Below are experts of layer 8 (counted from 0) of a mixture-of-experts language model. Rows are named router (the router's row for the expert), up (a neuron's input weights, with its number), down (a neuron's output weights, with its number) and show model dimensions 0-255. Each number is 128 + 32 x the weight over its row's rms, rounded and kept within 0 to 255. Numbers have three digits each.
Before each expert's rows: a language model's description of what the expert responds to. This comes from a sample of Wikipedia text that the model never trained on.

# expert 54
What it handles: Passive and descriptive words. Participles and adjectives after is or was, and phrase-openers, such as known, such, used, designed, available, According.
router:189066092157138090106097151121112134160150167154134065152179155130180164186104158119207126189146088112156114109124078135124132151134086118114114149133143095131129137129135150053136109123185138079127113090174088134122115155165097110141122150076157116117168073157101171150103144082151126098126164102146120175152158105139146116089171110136080078116154082173140126132165183169097162145090138159149124043108154129122114106161132154086125123104119135122075180152131089083126081122142171175159159123144160108140113071101137093151133111228117100120121095117091112075207169189153124111120092166095117122096133143112111072157143158120177159114128161167095096155077121111109181073088092137159111171143110151084151086166168095068156057102124126126160124074104140126210114103131112
up0:160037115137107145134150112136141081164098127159142092119112110111184106125126107142196152102179093116146130119166161111167122134108126063142143175124162093108127148167132153107121072134125101101113140125112146189079092096077165089089147144068102139092119135077147160152126128136124078135092223103108130184122127128130173187085169145197104145084162136171124063158101197077122093173140087105079110106126108183128113088097153094126128157076129114117112123152151105126123075081144209100104131125113117080115091098145097097092159161132132090093178087143124155105144118148125138156115130153093154153156131080103101025171095130136157131096110102165090076134099073161120138185078158154160086139125106160122092131139120158117148109103124135098109113115168163157192029158118090
down0:162117140094127133218093120116050103160119129145191073061117128067093134217165130110144193072127114049136084164163091149110091119106117160129150169107067151105143139118151168141126141093133152129094179126186131175137126168076114110219120065118114067148103122145147110120141080087152165091104118104144147080111139154105120103112113136163055170142099077172097149136146155086150139122159125126110125069146094106105140161132164131125136134170130150097155073146105116181134135140171114099130163135072134150071121163180151130093154138111161156124059097140144145157133145121065102130106067170135098087163159162141137137118114164112168147078159145122152163111177122148136152093106116102096154060096120131130144147173131071132163063063147101113147102099070086113127123120101123
up1:169117099109130085096104141128147103087115161163082160138097109104127163160084171186113107129115160144126142154100091084147155100152111107126145143133151155072167170149150148164108201070167146179102122059116089084145157044190110130108196100081139092142135126155144121109108165144113130092154121104071157127110170117195181186106147137140137089017131111178175121104100129146125102173105111143150099091172107170121083158140101100155123143132156104120161120111073144108106170094083140153151103115153191097138151077137120172099131167164123185073144120111138137156194114080180175106103113114158134133079099192173112170141121184148139160103122174133123153114143089116116123143097173124149134109173110074148082168175134143165067091148138126119078075106198132164127138099155119
down1:106125089078151133127088146159153114176072131122111111143103119102114088155127178155080097097138047103145050100174074119092161167148131100163130147128083128108174162133130083170165160123081149170114130143166088143139176119106137121103092089138163050129145155074159078104197188104157135090206117135094161078106098169123157140159107068128168152129093127162094118134118135203129090135126139130100181123099183115120162097176142125159086118173138153153133124180167073141124092156185075130119142143113152178125109154160092113069127162114145154150145104089055162205144098197084118152102131110094132109114147107114145130156157108154165109150113137141139162123105126127152125157119116145102164133075168152091145140167165086088134061118119152145130131201106065063140119095094092
up2:162091140095108130081153122102110146177138161123155140153097090101113173147106100110152150193092107101187101168144127131136141089151173103108102094195155138118141099117116156148141166119161118165074170147161152130113160072168185182058181124084138089188140079137150120143161182110157131130151149136158099165164088102194082137131138144120147090110143099135107150140084137114076139095150124207188124111174107144176134149097114127161104121076130090149077155101145145202107113106134137107118100161161084150148119118152123116032106147072127170114150139153116145119162121169185072089128125189124165173163068142117124186094175081084167152101111135140109063075038135108130141115120161090120145131177118133152120122160191202143127110090183139100119145163117144139082131106102120
down2:139095196146097103128114113120147146183191165139139163137168153169105200145150159132148125137163111127109159064121106169093105139178121174094160101149231112085132156120097157153171100155127150127108135096112100130128112047129124121128145143121165074150161142126194057143101117131186175104106146083118115142206126138081092113155187106060159109162164156122135102136102110115156171169179148088106135134126155155247131143151151094110133145098144141090098126113109080096096106116115109134213209175097047098137142168133089136176142145112144113125146109124103110130126138140128118146170130109096123181128176120122143104169117151177113130115115073185110113090111096170063188143113097111095086134134101123084105167115136132141122113130125126122172130109188134125117053067142122
up3:121147125124153073130084122164198112139100106179175118090072099176113168114087097132138129122144099101101155141147100103131162169087089132126155105105106078183121139173122124143137136191124101150136044076152111139066190130131092147086141134124112138125186143166101127138098155099106160101077136137109122152095151145196120058147095183103123086117146103133155089100092126128146166134175135090082049134175171174128146124102130190099072156175084113145158143135182063171150152108150171118158130086111170131120103144054125149127091183143094129147151053131076071083095146129126112077165105148125140164165161186097130102129102146140177112109125145176102117078057155143150089127110094086123154071148081177116105112141125136157158150138107125106146132058157122157114087098139181
down3:128131116104089155110117129154136114133161122122094132123107111179147146114103180077189106132077098103119088140202161129128135140140129128152099155119113109186135127157124156160099139167112125155095109157116076101135130139147123169145048099158094111184117161057170196084106131166153129150097120136140083121123165108128141141118163151133137132166177125144134176200217169192119130172105071152091102132093125134106169095095148105110149098111122133178145087164103144175107064104172117110064192091169171159138132127150114119114159144124134159121027033149115065104096133156122176080162159090113141151125127119157131112143159126122145088055153118131101134143117152100147096140108151162165188173130088116132062102103135173099164116064140160137174189120175140171058152168109104
up4:122150106166146151075148120103125160163118144158145120142159114110107179112117110167137171172140067151177121137131171130100142149162131168163169096083137101142092090071174138095102066139131158180184219141141120132161132155155140094157161113100136163142118100172131110118085180078186110184071137103178062161142150069182127157113152125151113144095118149160126071112150146165141168107124177146091113160128152122106108173126186147113165109132175122108092071129079090066059087175144132144103172130131107138160068140122087083155134129120100141077135077134179185154205106141119164138116188208111117129107097121106171082175148151056122136170087099126167147110130156124161103099126174127165165116148120136067118069177183093124155134088107120121135123134112127144099099102158122
down4:149093098112075137109120150083165128175127133094074084062111128135102120068192123127118137095075148142135201117093162137164095161166099152128137129099128095156112108110163155070122105158094175117195136091052119184137134105090132142169101155113103169172107119126081155094126151149111127119121144175165112116116152098121129073092078102124129170078138120072127081163157104204072198160141175153100080111121132106091076114150220144101087130104083126173130146099090150140127114158141080092134112135111142138138192163092163111142126151067050152073135104089137130146121185110169126101126185127117153120157148153182138100120095129124145145109053103113105160171203129122163117065167084137124107129139144123131122140140107120163117121153191191111093112088118133073115131152190128
up5:137108157141170106102162121130154115127062172052132106111108142122143095160146138125127113152155161103173129134080143055093123160084088138100152170119110127133155162168138127106161108150115094153188138067146164161085168079128107188134123159114112116160103138134095145135170117154081136156089185148135123119134137108170110102100115089090093154078193160185158076119138065149163105145103097122098098147171108145097136161127151152163161164106144075141121092221112120157141123157137088114149156106128189101069117068117138144166163100088141170097119090168082077096165126115182089147172138084135135113105131129156069150163141147078107151179209098176055117110135136098103110093107127135061151096126133109158140076131172118169142116146196153193094130096113162149219156114136134
down5:137141140112163107159077170113165106109184154162170187186127143105165163135097125148116103151117149097138175155139137089156126163207163084137070086120120174078109094066130086145118108159118127098114140090126103116110111116110145047143147146107143106130140084200135119116096113139133165095111094105194160133175124141217112124111117105085109141128216093139157101163123141165057135166103146139122124130098134126144113148172118145083143108151107122130120107140145124126182062061106103135182131112112175162134093120169161133156157155138114082113172126179184175144211244139137159133082141143132106150117158131182100112104138108213149102139104165181065101141138114102109174117158151181175122124130121057168111156136113095138130117162117126113128178129072162127114174162116148
up6:129110193196177071095137113164103090147127075115115105104171089154156098151150097153127151133137158111163068163134097150119100100146160135187228152138145128145174132127163110086159093107095171094152104166137211171137147098132103117131136078115122163160132138199089111123127185108100113133147154130143112172086190174180141128089110086135138139131172156142131077088146067136139181096127148079158089071119111051127087131102152156136086138150134110162133132154162088146151108099152156101131130153150150095178152109085167159085120105159137153115147146101125095139116124081083124107089151102116164100128076134124148160142052109181123110151137143149084099136129164151143128129058069146075164150052139078100084060126148160123189078111183093111152068110111103121129161155130091
down6:109114103069148118149135076131127083142143118116145139108197097129131059095157184112169110145129138108138195057144121147131153025078064138161121133098112134138125131163145239128170121122096066110115165114165139102123110177165128131166162149168158127078107133092110164129134088194132112182204125132093182084119089083152100170182093122111134121125159165104149129154151154125175131103088157096141146108117112153114115118151129073113107086138133123116117164122173131127124094170116152135074155136075107077145104160178122125083119133082173137080112126135121123120097149127074111083185071136086146119117190101107143133149131139149089103139144132048152172150141146152074123167140102131137162138147136140128076143107107131173090140101140075211122068101131174170052079162149129
up7:132121124117148134121074133090159114132113162177093105183169159121161151163111145149157088138174106149139075127118094136152144205163090127136145152078086154109119109156158125143141144083151217098131149106115156136180166131081104067076093145131125106079192124182167130192104140102147140114131133105123142140161163097100106098103134126157098000090131124102089103103140090112096124173164127161097089071154154118139102194114127130111163100153130124101127162125160104076100103161126120139116141076119146185121179108142127103112146114149180124101122154103169121100185142126176138160108193110149127130137108117197111168103127147122125139136125121206130098157071116151083103057114121061147148098118121163201129098178167086124150076127065117092204187095135167119116151104122088
down7:124150132143082101107115083130154130102099086149102137127108134082090057113098136121115142130126142139122152104153119161130127118157210131079126108133172092147100139135117154133134104138092076173150084111197151108114110163116116145200137088166162130142117150140129128112151141150099147101147135182133104142035161140117152171145131123147047132108128183178156149109134101137107164121129115126123103180053164167174148089146136095117085139096149155171082172144154114127112112107089191143095143166118025132177148138092120156123162169177108187062190121113116131174130080060105131159137083215127120100130129101073140064102074156169154172145092173066139126145158135107111095176099087124171110126105164101119093172111085139198152113163100093196084111169159135163118130109135129
up8:127105160068174075098145169131160091112131131145205133186125078141107131148150097141142081121085139147105111140149111081086125185152146131118190156133174146191102149078151098100047091134137129079080084092109157101131117084125133126120146151095141134150072143114145121146080117108162122137102134097164086147204133143151138170113088171175109140091068123085148049124114059174140142154115142106132109127179141107078153149065121140128130146142077131096125082126123142182135199099114170120121172084142091176100085094222151095106152189108149174125095095185123150136182091124138158132124107088090116170129154150154142201138067141090161095135149112137124124097106140095181130156103171144142124134179133131169126131133142188147104135080155081174135134071107122154105151151087174
down8:056112142181160154154101132131144150160101143111129063080169137159132113120113120077116175126122132140145132095112123095047124120147108079129093111130071110153131180091113127105088148116173131133201111156137116107126128131167147124099155064159143126083154180116221128099097119182070109115093167208154175122123142149173201116121121072138092125103116079141181085155131191136085094189168097091118118121156090107109126093154159115118117123134165099174150117162090117108128144147139111100164141080128159167167072113092150127051186156158098151117140157150103114144161161126142118141113134077120141164208057182123089080132087141142154123158094141077166147142180081153143116141089138164162064159134116066176100150168145132133115065151119144137128098188129134162084103155151119
up9:211134131173144099168111136138140170185116144151175113127134104080149144116149177140156129121159138084075158150111151144120125136131131200105169147112136098125103120159156157152059101152180197127130140146111144117117172151082128143125143125111122127125108128107130113147161174094126177157063143130097172116144198124183053045175125111142145161150124088142136181152139143157145165135092104151172134075146126070125177165088135177071179097134109139106107142121171080115082084201134133142212099176132113124166166130153113134138106191135130099094146115093171137121182148135109073115085076136043132175096102120099146136146133142153177097144157174193093058125096093155097039084114150134108144118104104127123104105153140142154103159124136110053156176111140131095096102152150103
down9:125124113117110110123076124115138098177124161118080134115127095138141164104106144089133131143126118174140186128101171153158096151130212141128116122140081125092111061141079132141097120196118128120158151117077120107152133061138143172170174103091177142161159075110143130168162148198096172129069187142138124098126101119153123150111150084106104143142158107122121131162148084115094145171043084130150125142173081130156076140103068112136123137115137156112083173207146111118110128070132097124109150146154105226188116097158114115127168160110120124135138121122127156125133166170152111127193141162081094232159178075104155153067117158145144122115160115080130130156169138114171116136212121124157165109163135100069123170104077107190077124108156167153135169070159152137149162072157126
up10:159148093117159147080168076143113128120082185103177132153157124099078120033052101123130082098169145118114082096156158139137173125144103145114149096098077167125135124147099098136122159131101111155141157153157198117058199138105132148169145104113119099105120126131137114118131138095125114093094101163150097118130075106151098121153172226136142059154167115128123077101078090173136143115145087092082084138177145097152125131101073118164138145112142047068131145118087164111151104145124161101202139151132144146163110131111084156167123137086143042101192117140148123110116120136134100128201116134186144122175135121148166203107164178115070129126151093095092133124105142178145108149099137053172100099079098139033106108126138112121102145107157086116134138118126133134113150094143183
down10:067136201145173116146115136101117119130163147172117124100127184181117129118126180141151109128083173102086107165185127116101125089121178089141202146092155082089131113083091100140074071139128170075148099133132058080098133082173060132122096105150100089195120129112132132108188114147133127114108136112132102101147127096099070120095130077136141124096157216138160051124128113116155125139055102097118133073070118111126138146148180151120156154123119101135162086181129154088129139106190144084132141163095058135110144093116165089079117132118165122105174179131085165142119124106173147187183155113158123124181097100150135109120160176131112141166098138145127160108144113174139096115085120117100041108186135106146058123164108157180095104178114152080155148153088110161149118124157117
up11:129143141098098154084140073077125181150190139116158126079191142104147105156036164142138092132150089130183103153063141110115124141151107211140123072105126091119117130164155121073155160142146113122112126141128098147154161124123103136127130131175135115142139061183135145118164149125127129137107110116159177144128121085117093143133152131189112027055073132198115131105133181137120157125094108090143119090079153160125176140074151130170172151182102079101131134088127084052091093186143137138113139091131165123126164122100122083192121142137134061138076109123117140093147084154095126135146167115123160157183135106070148118142149124094126198071133124156157102135094103145084164094097144096119159111118158158118143082154128120074173068103111160093147131116137155143119123090048209
down11:179080112106135108122109102094107085130153130062121117154175163117094083109108117116085103104090159095162168126107136000135138097051167172119187124092071098128081129120164136151181130124131091166182094142130091146121129086106141125130109090199147086111136150118121125108220094105174149143105111142056137120120098126114150130121134102145096177156104146117113126122085121175131155084103172175192100084131135148150152110141163100155106150157162075155094158168130043132120106111168135118137101168133097124078128096072119112160100164107130118138120158141122127076140131165098057078078087164129155068135132177156148129121163066156106156095118140132130120107150089147146142119128152147141111114079112124092109175096159126199108108046161107158073112146137158180174143151188121
up12:139086069120134123127082135179154172066123106102153136126116179090149150118014151164179121147108110085155117054142127162133116106192076138147118153121198128091128110180093142130127163168139140131132137220146167126199108149097099100112146169134137107166167121122161189118086158135184159087121116102130117098114145142111103140128170141124072108102097125107084111099154162171095160097138156116169104099075169083102131133148088150134128132101115044070138165126136167143130149135169162081154102083139100165157163090098148111075156075152213130097134151077107166068159126209107097149114127118144130156100160130112138071138182110096145137144092106165118137125087110120128145063081165134114102075128137127154097087121104139082082118127149141061155174114105140166090108097142150
down12:065091127146102141148113175126056084108170124111138128070151139118181099165099156104079111069089038071124131027122118070133142162104140094155132098091211115102116157118192148128159121107106161079117089171083124106085107120164082160166136179103104120137149105143134172119145058094096147102131175121154117126119106066076113094172122110107137171079134119137117092177111111132096102173062124116135106101113135125115130160099118134104098185120118048121101119102119058133119034109138156115132074164087124085132134141091163127181100156151132101186138105110114176080147157110137136086105103132143112122077168155175115136119142148130134137104120199156178132113116130134111140092112102090125114124178124181158090110110143170152100079138103155104189168154156134163170151130164133
up13:135091176119140131133178136073137132162095149149141109092157139162106102141107144171111121168198153126175129129137113103147079152141097172106115151126093107080129117127169124088099136128142148104144122150119142125171124127088076182130186142135159155118196083167193132154144175100158148127090095068131111142138156155126128070057175148107092112126082115091154117092085202094124192108134134081124090100093099085103142136064111146096115059096085092126109155106133128123097076123142187139161159128169223168184121106117141149112147139173103111095103127097113051097147127081176137140105166157153104190102129170124120096121129081183113155088115162122124124106117200162114099132088141122125158126119109065207137079138161135067182078150100119106144152103179175148129178120066137
down13:110140186145100073109130106130109108124165098105107152061122052119125114161159122124117161155097077087111099024170129130127162107086141124140118102168135143112097115151106127064106165129189147068035100165118098087130050113122139125146143108153161136153135145146081130212113122120136117115134140189138170107102122153156164125153118159099131156121124159105122159079117150063204086133157177152217150157108118129121126132168177133141204134113081168156077108071167130072137097120083148131129129165095186065135092121189120115186112104163107136120112122193173164134121181083122073149142167117142130149170125116177096084148110088139126117123160112128100168066152125135158109127146152170104123089103145143089110099118095131130125106143100100139110148163076092105111044122132148
up14:163070083134149130121107158119172108164161170057174120178181146100111104083120132136111189136096160130160102151124168148158124110163120138052148142119152111133049094132139156119153141123147154122116173072152120146160175188123090119156181077115136107080142095182087156127148083126148129045066103101127085121147132044113111187098129098145112112119143138158128183106125163108128193103157115094166146067164151177093172096128119146125163124108123150100137107182098122091082166148124184132141171110133101141104133118106172096194100143119135157155156053139159097129126071141117075095137205144156152106136098181202126157166128209095081148123196143105148147160084166150130118080118139146121087135136139123104136183190139106141139124089132150148116167185148105117123114121085116
down14:113147111176189138179112166102133146066136088077163158123120049178129085170097101163163158075118134099133162125078099108146109093139140162127163153142154111186164112086133137068109140112079132123138132107096097113097125167184123099110125143125116063067122113109173151203105161121169114126072138125110155096173043100109121077112106162106174118058095091100150135188118139104139202132097112126146110137124113158120153164142078130138132070167104143066153168133114093135142116135165043111164116182123096201164165118185077136122128169168146093134099054112111113147115144139192105082120128074121109122103148056117160132143178106133126176130170151132105148120142098147142081094066186112124101160150087139159110141069150091105094139101144135099153129119131158099129107153116169
up15:136121083118096159177102132073140130109166135097079087203140104144123171166102091129140106163191177155157112092164072109205071124125156128073085171150121110122064164167157168114130151058174183134122093123104134126142140161108152099078110124150129111112136118147148170162149125120191134081133129109121097145123131080141056119084146126142129045077102098132113067118120122081120165174123126167180132074124176103123163179147112118130163110134116109112145167100137118174081138209111181097209147137172146142108177110078112080093146127119176142114117164137123116126128056079101113114124159125112100149128059123082083091150079131095105117079104160109162099136146158101086118120042156121162160134101104084128153158117110136084134089162146147111168095126173119145106166079118105
down15:148169126106119117147125145142150099137172076160086151197136136178105106148122089069154105153185110149154129096073100098127212171124137141162156128134159123174162132124134141180146088177121150136126119109112118145151122096109086076077091112101149112099131116158096102209127121099130154169144131122067098185110094111052186096151088131087109166119115138127106136164127071112173125144160163148177121104148121126108133112117163164167144153160063197118108108143174061211123114183121124139108080194109120067122162122116120169162127078121161121151176170146140104123144030158123089084123149109103090077138124065098102103080154143076151170168135070134170154137120098117075157123127163086138109130144124163138190100077131146132088154115116133163142108152071061110150156163131118
up16:107089131123201145138152180137140092145126133115150063080165118186113203207121120129109084162154178180136112111192164125170097173123151110134173169132170118113122107136159206137148112123149159140116149095121181157146108169123180082091103078139104145110127144126141097180097194101230132117061131119117084129154118102172154112119143108115122094185074113146136149149089181104150185119115143127145157121096156100126165116107142142120148128150128115090139098161107110104124114188135172193137098164245189172173109089119089109187110163180127098102136080134123126100145110110134118072074145183086057158146111147119146122106088107078103128148133099109092125144126133154116095105075090126112102082138048159112156134118150093089158163098118095131128161126119107108130108123130148
down16:101046142129090085176161116121158174121166084127095077115107102148120190062116111105187166114099108125071061096160137112166123081182128125110171142164111175144098126115126092097158156092224142133147131124179124051149170173112133138150110114186157163145094142150166169126141134179075122142171146094121143079165113070133093123150081110056177180153131110091144119148156149135120047124177138118173159118124083106104107136181121129109115180149095135103161148109075150130139158168090108126129149103150103112152080161138150180137143070144077178123083150101107110123136119073085120121166120133133045157117102148156123124192136094117201169140121122138094108115112099157067142175175167110118163116110142150127184131101121134138147127145164092143114132082081131115106179157122167
up17:173128143173121170106160172102148110107093134181138113171157107100158088122095186135151105158183165088152068098140123156134092091160154212097141106105100138112108165101161099114108151133121148151167089140114114151137129161172155135136104110117125074123107047187154106105094104108132123145108096075131089129121094125160133105087148129109118078176089143168145084078149176165123131091149129140141108124119080154091189168114123164152172170101152108152125135177101081117087108096185116132180108179220131163159138065084136126104104157165116121128140089108057114123151112161161096172115154131155056183085110154129085072138142203126112158105125110113155091107102149086164163104096097111128154125080113099115152105127146073100070146181143164092132091185157164166125127060062163
down17:132156134174147132124113158155140128169105109178161106093077128151146156201158149192111094076136151118146086137106173182165149096058186158145113103073145184222106097050120089108137104182110167108160154103130139107090106134126127134134207103076110177113117045149133125100148131095080127126113121111133100078086113142187129094092060132142115141147128116101136172215163156122141145084105153096106137189086152124105178176140099094094160177164108139095111114103169118096157093100137108074122140152084117068173109177175162109181136095132113172141072158157146140196066126143140134180103156126134074106126164146187173149141148107130147101109106127118090147114117113133120170097155123096124163139110134114091119100146124140141154145166145130141183159105117075130133112121071178
up18:140140087102172171072159116114105124142052099086118096124169110131136130105110119183157143137149119138215095147094104109134108105180150127104096166169137115127105077141143126122086023123151129179137098145117105125101155105143156152112193081190159047152079130090125158159187189097119141174146099101102182166135175170051119135120109115125121146068132195155113170113112147098125105084118114158182150140151119124151099132066133117102157181104066160091125148079161175141122125148091144152118195138111146148170157122097115134165108065113154147105120193146102109110097097119169081189141111110158169111102110148113150122102101126083150106102125109110110173142136176118118161204105148067151119086154097114194128186126143113115131116102080178131105110105153123191099097173123126
down18:139091144141149161077118115145161182194110131167189096134115163187164114149157128139184180140153146051076152069145103171083141153130140130086113132119109153170125114162129132172125142169108135165150136141151098150120137131138163133114127184108161153163157163139048119059125171049155165115131169086137092133169119144081110112123122182157149154149124164075159118130087087167158118092143141137134134147171117114161164100194186207129137077136151084089123134116178079094190109162111113100138169164096096131119141055160156091145099116174133170083133098137138176132110122158105155124091077161147090097171152148132180092167147166115169087161124155069147165099081208136188156096133108172139140170160128118136138080111124098128069156128105090118165142146146141104065114138120109
up19:172125145162146130162111152091151123083113079120110089126104127080181173118139146181155129197129142163162153140187174150163144066143193160153117130110116084122141047064159144121099077108149105069178134117162146182164113160082103146096141093103112077115154056166093135163166120060165145152137128132075111164135131106167174178174198169167153108111106119137129106113109162156105183099137108145180085115097110086142160173109091122115144137117149189107111178103095149112098170205158142118103148101145188192113118069105129164151125129127166133145164110096116088129154189073119104129161101120142131120116146165142180129103134148103153140097140136165105113107070156174153101124088086083119196072116127125171153156143149152137143094094201115109112125077147118064118121149103147
down19:133123141176143146068070090076144084092102052163102119114116101099111144156136188118117122151123140154098090146127134135212140121091129125162063112124145165116130128130123087042130135110144134069131124124137147089093096146136142134156136113069090146157138106150145097176120139116109145148123129157158125189068125157106102108192119120161138084156110162161131118088079120143113127133130153152088139076118158033168110115215123154131135095095136172136159136164103150154123141116127137198160085153090118105153122165147205165078113107152149141154172075133151158125150159147115155126119141173134091097128107082132157089142127185108131120176158037109151204161164105102174167097145123066105141125144139187169175194124133142146066117206165173106155186146139188105119106093145128
up20:174107175137075084137143135153122160109121104137118131193159107174147119117088168161218156144137176110132080150169087133150128106083117129129135128085079099127140158119114145111086112125213124172130103060098181014125118143129090110137101137171073113119161131115099131151160142108166173091134153099096077131134130182142053076121141147132129065077133141141088107084198121109119120131123110162159076114148156128079173180103140135125122102126109106160094162088077126141137108125114102107098093108094089113079116091089115117139140166138107123115131139161118114108113191116107188130098124165171142087092053159175142084138111156091101135190137151102101092131085116152109139112080171137130139055192128097093097103144043149136152137143091098094123109117190191082125135076129118
down20:154119163132077147141150078112072139158104112113184095085087120144143071061157076145139163113130168180125125125184110059145125087109169137096151117088120087152087133045106126129074111132174132156099139061166136089161137146123164126179164181178075148139158125086121064146126167172139077160132114083095150090120137097079221050148089087150157090144130113116115089136162123104067143176041137122173096142135145191134137132130160108141137152092157116130124109150103119157124091200145184155143119149168117120116186149076087160084170089098119137135125129140160133077111117102133092116115099110132130095140139084157109145179121105152180105153118161073142110138132139119112136173115142117105081107148118107160121149142165111153111105121080050137092101109098152094047108111167151
up21:144107172142177103145089150164081097141136156106138125144103113133127173144136052136177090119180076050142089120142124141074118104131131131117144142131139067139075169129172107117114136114186083104124111102124084129103117148125111126116137087131104119102176162110110106147114095105097094135149160120070119138104128129198125082103130108172060128144129217131156055090116184109088152103127149102177138107107128139155183102126132150157101088178139112174109172191131151126081198140141094105164107098120100146166168079116086102145105140173143186087148136176076117073125184153056157114110074150112123166072100134093129135151066104103138118141176161158130057106139122131070159098081112122106154156113159133112090034138109107163140170092159119122201155146116157179103078147132136
down21:097110148122129116147128155120053128067100118156100161111176186132158107132177169111117157151114176145160120150076184084166158082123098103100156087072116141139113168142150121138119127156109113153102082175161171112108155104120134114093096178158081145058127142139106124137158098098133166146105187122101140143058093077140094124095180081134102137118124121111145158174083136061129174124106138126145084100100109152160127080068099096220198141142180093158135114123134124111141087185150138142091092097097072120102170100112151174181164137162155153145139134170160106142077108165063136123076092130156094103124096140135147143090171212113166141098127186122142124170105111114193091110163112045155134091140106137150138140144108140212172139093172131075136155099111123173131134118166099
up22:132128106093114101143115100113160175134123150160083108114111146164175125108124146134097160180193131125113070174153153145121107124175147181128116145125127063118147104125157144142077164079131120122183152034125106166083111174104149083114090138112122060071172054103147153181096161109197121171158110125089038160104166112082117131151165172128161121122124122106086116090106148190129201139125093106095147073085141089106175123116169077139107118149144125160093124074111135116110100122133126116133083160167187111108121135159153107153190144120143103111134095050098140115137119104150134182078151145147120157113125162062158104107105165131086195125130140127078074030152157124158143113109119154136077111100082160110097181158122092091187090096085120093124164135149161139127125118128102
down22:142120073126108109131144115143124108149136176153159161181083181070117116140090088129145126183111170091117111148105094173150111185137128033121125143083140170120132072110084176120180211133092115073111195106119154114144152122167128036143121194064048092049094150113132148090090070071141184124110118124145124163104170164151077110091151144101123105173182181209130150115111103120089104149142078098084138119121137116110115083125138108139117105146166117175154110108125168089136137069170194174075151155128118105112160112122158147100174145105125115115144077119123168098153108164172167142104105118098149114163116139148120173135138131137104128123063127136152127090127110116140097159077137168126145152141153108093096126110090113139170159157141074142128138129089200173110140087076127
up23:178098163099134153165109153133167111121122121104190161114162173150183113129044125142190203097151142104158119150152053132143077075161115117121125090126119100106110113108187118111122139135185162129170102069096094148126082150158153100108158096098129043180154084148138131130145135162141177140122122165120180107089082116123141131094110155125123119156123078104129109105121172142123096140119075143126078067137091158150122080138141107069132146105122127135133213127131115173076149136109068190169132131143127119125111084122113111158129221115151056115123150111119148097192138052101124123086200085152088130117118186159166129128148140085186134151129126158149146152107130149137184178038130111134102152067141169137121178144108186123098129110084101119171100169103147126118169156103131
down23:122190133131176140167113143154126074151099097154149118095131165088113141111108067093104158077141128235166152167139085128100103131165063163161130181145083053079114158126137146156122148140094175126161121129165137138117055133114175127134119111112156114140124148120118152117089104178091156163179125178087164150134129189125140115085113094105115142108126154013134119129119142074147143177111104135114170133140113123124124131064184153192133174005098137115136119157162144174131217119118147136130137137123102126114124123112125079125153107148100144106108178140114173158090125061143102132172117159206209191091117111146173150125164124143138150078105099123161101157133137141152146175133043107153107153144106151163106138139130140122126133159151183121119114167103112083142141140110089
up24:163084134129124135122118121155148135139097177132104060127174111101170084113104109091165155178117086094154098102157139221118103087120111138188117126174138139114166159198145148119167132127110117109080201129142110135104132112147133097095131165085186124138096161132144094087112150120098113108088151100125068097104175114145186125154164150097099089120090130167178118079151121112111208119151080097171076099094150115182106115115132114149103075106135094103122136134032094119143150111110155130133114129107167135086144176127158132094121074199075097159152151077203138129128157108068117124126151138146120104137062158125188145148159157141132118137129098187131118169058136112185137121086136161086123088125120118074122123119126190119126042104123129131089131099166113105176065176188069
down24:124127180127092137132125101127123073123126143168136143098178082159129136121159168129125141080098167147104144103080131129108160112179146114133101106129096096146168067149166184125103150170159130180134085117164105140153129115172146101114119114178109111161140097112124111052093129130117172112137158176147088055141113113098176155111220094145119118118135178128173118175116131106144152107168093122130044165101190133146177112164109104076074106106149084123123142150157098146163158098186141131090095128126148170111161097104110152124103109114065167103113150058117095130175110145100121128116168221146188203139095113110158183128127051102089164099112201122174132116114167184126115113109101147116194105083093150147116209118163133107127128058166173137082132153151156139079120118129086
up25:132122085074142145160117060123059149103106157157107142176098135119101176118043147156095155119096146096070128109153172124162134162102194132151119089159095094139078101193106154116100108146061105076124138094135080107094144130107093129134128112136110184175136116090091115184100097094135157078116056158137077144102129173113111140128128091173145161078122084119147083141093123183159116052150084119125111152143159151082143149129120142123092118137153136172139136105139161151154123168177112133051093168171103155132136169128119109129132187103120121146192213129201119128165110091150082117097096084100161174158118106153181127147125113125066174128145131127143135117099178121183137131110096082153085106184126081100182109084173142127078156101167145136150165152130103145122113094168200
down25:119145159115120151159138108150072127150134049143080124110156183146159114158176126127157116141107163160135071075182069121127152177146127096124129095147182096119239110067133106132146098089135151107148140124097159116152165182093111124098184189097126204103146104116115182119125132150088164140141123136084167131139147144116134125108089158080082171110142078171134117104182134132111087092221142101128135112121127101127129115115131188173141175091145116139116142057084127109196150114135107094085133092165128149133170099137115152141099092150112171150123129125130151091110102180134102076111068142138059089210111143144119093108137171142102126198166154182097147135129128137107114149090145077131151154132165193131094101115116151174096117129104097145171087139160136163036121097071164
up26:171080100099153133051151166134170122198186120129129103085111175133166144097076109186157135152146120168134086134108042148103121114137153139070160111090120100065086128167187160088171106125185130121100164084146132120113070149093147109067169206156193077120168073160081146087121091076135108160091079111125110163137123109178093114092168160150082066098114099134108155097130170103086158117117136167090072136154083136119114121128127125090158146115078048108070119101113119139110129147128146103150080093128147127134143066077098133082126134121143091082154096142111079141065151114157123121152116147169157133104110155103129148110119128080105138084118132179112120113143152159139151080090142087170102143167143116131160148090095149149121144087092170144112139089086105136137151037118108
down26:140127054140125127119086110146073175151121109133114201119070109106140151118152142107125150097083132142129189105186124113112159105106124128064106147114102145141153107189146128148149192163118091120148206152108125070095210123202113093123101156182102149148157165102095122140112162082158167100096123124134148165103115172076171116107125100091120079167109134109129154127128049126132163097088123148092159195116134154130100036074159069121139074109131116117184117146135121136067129075125117111127164116114100134132115128090143151147122128178135118162110058095194103132106086141125113136087079197184154051089124111122165157137133121119136147184168123127091148143146153154145102126129112106179146216160129095161157165113131101195103159112121171087098110132163141148142119188153083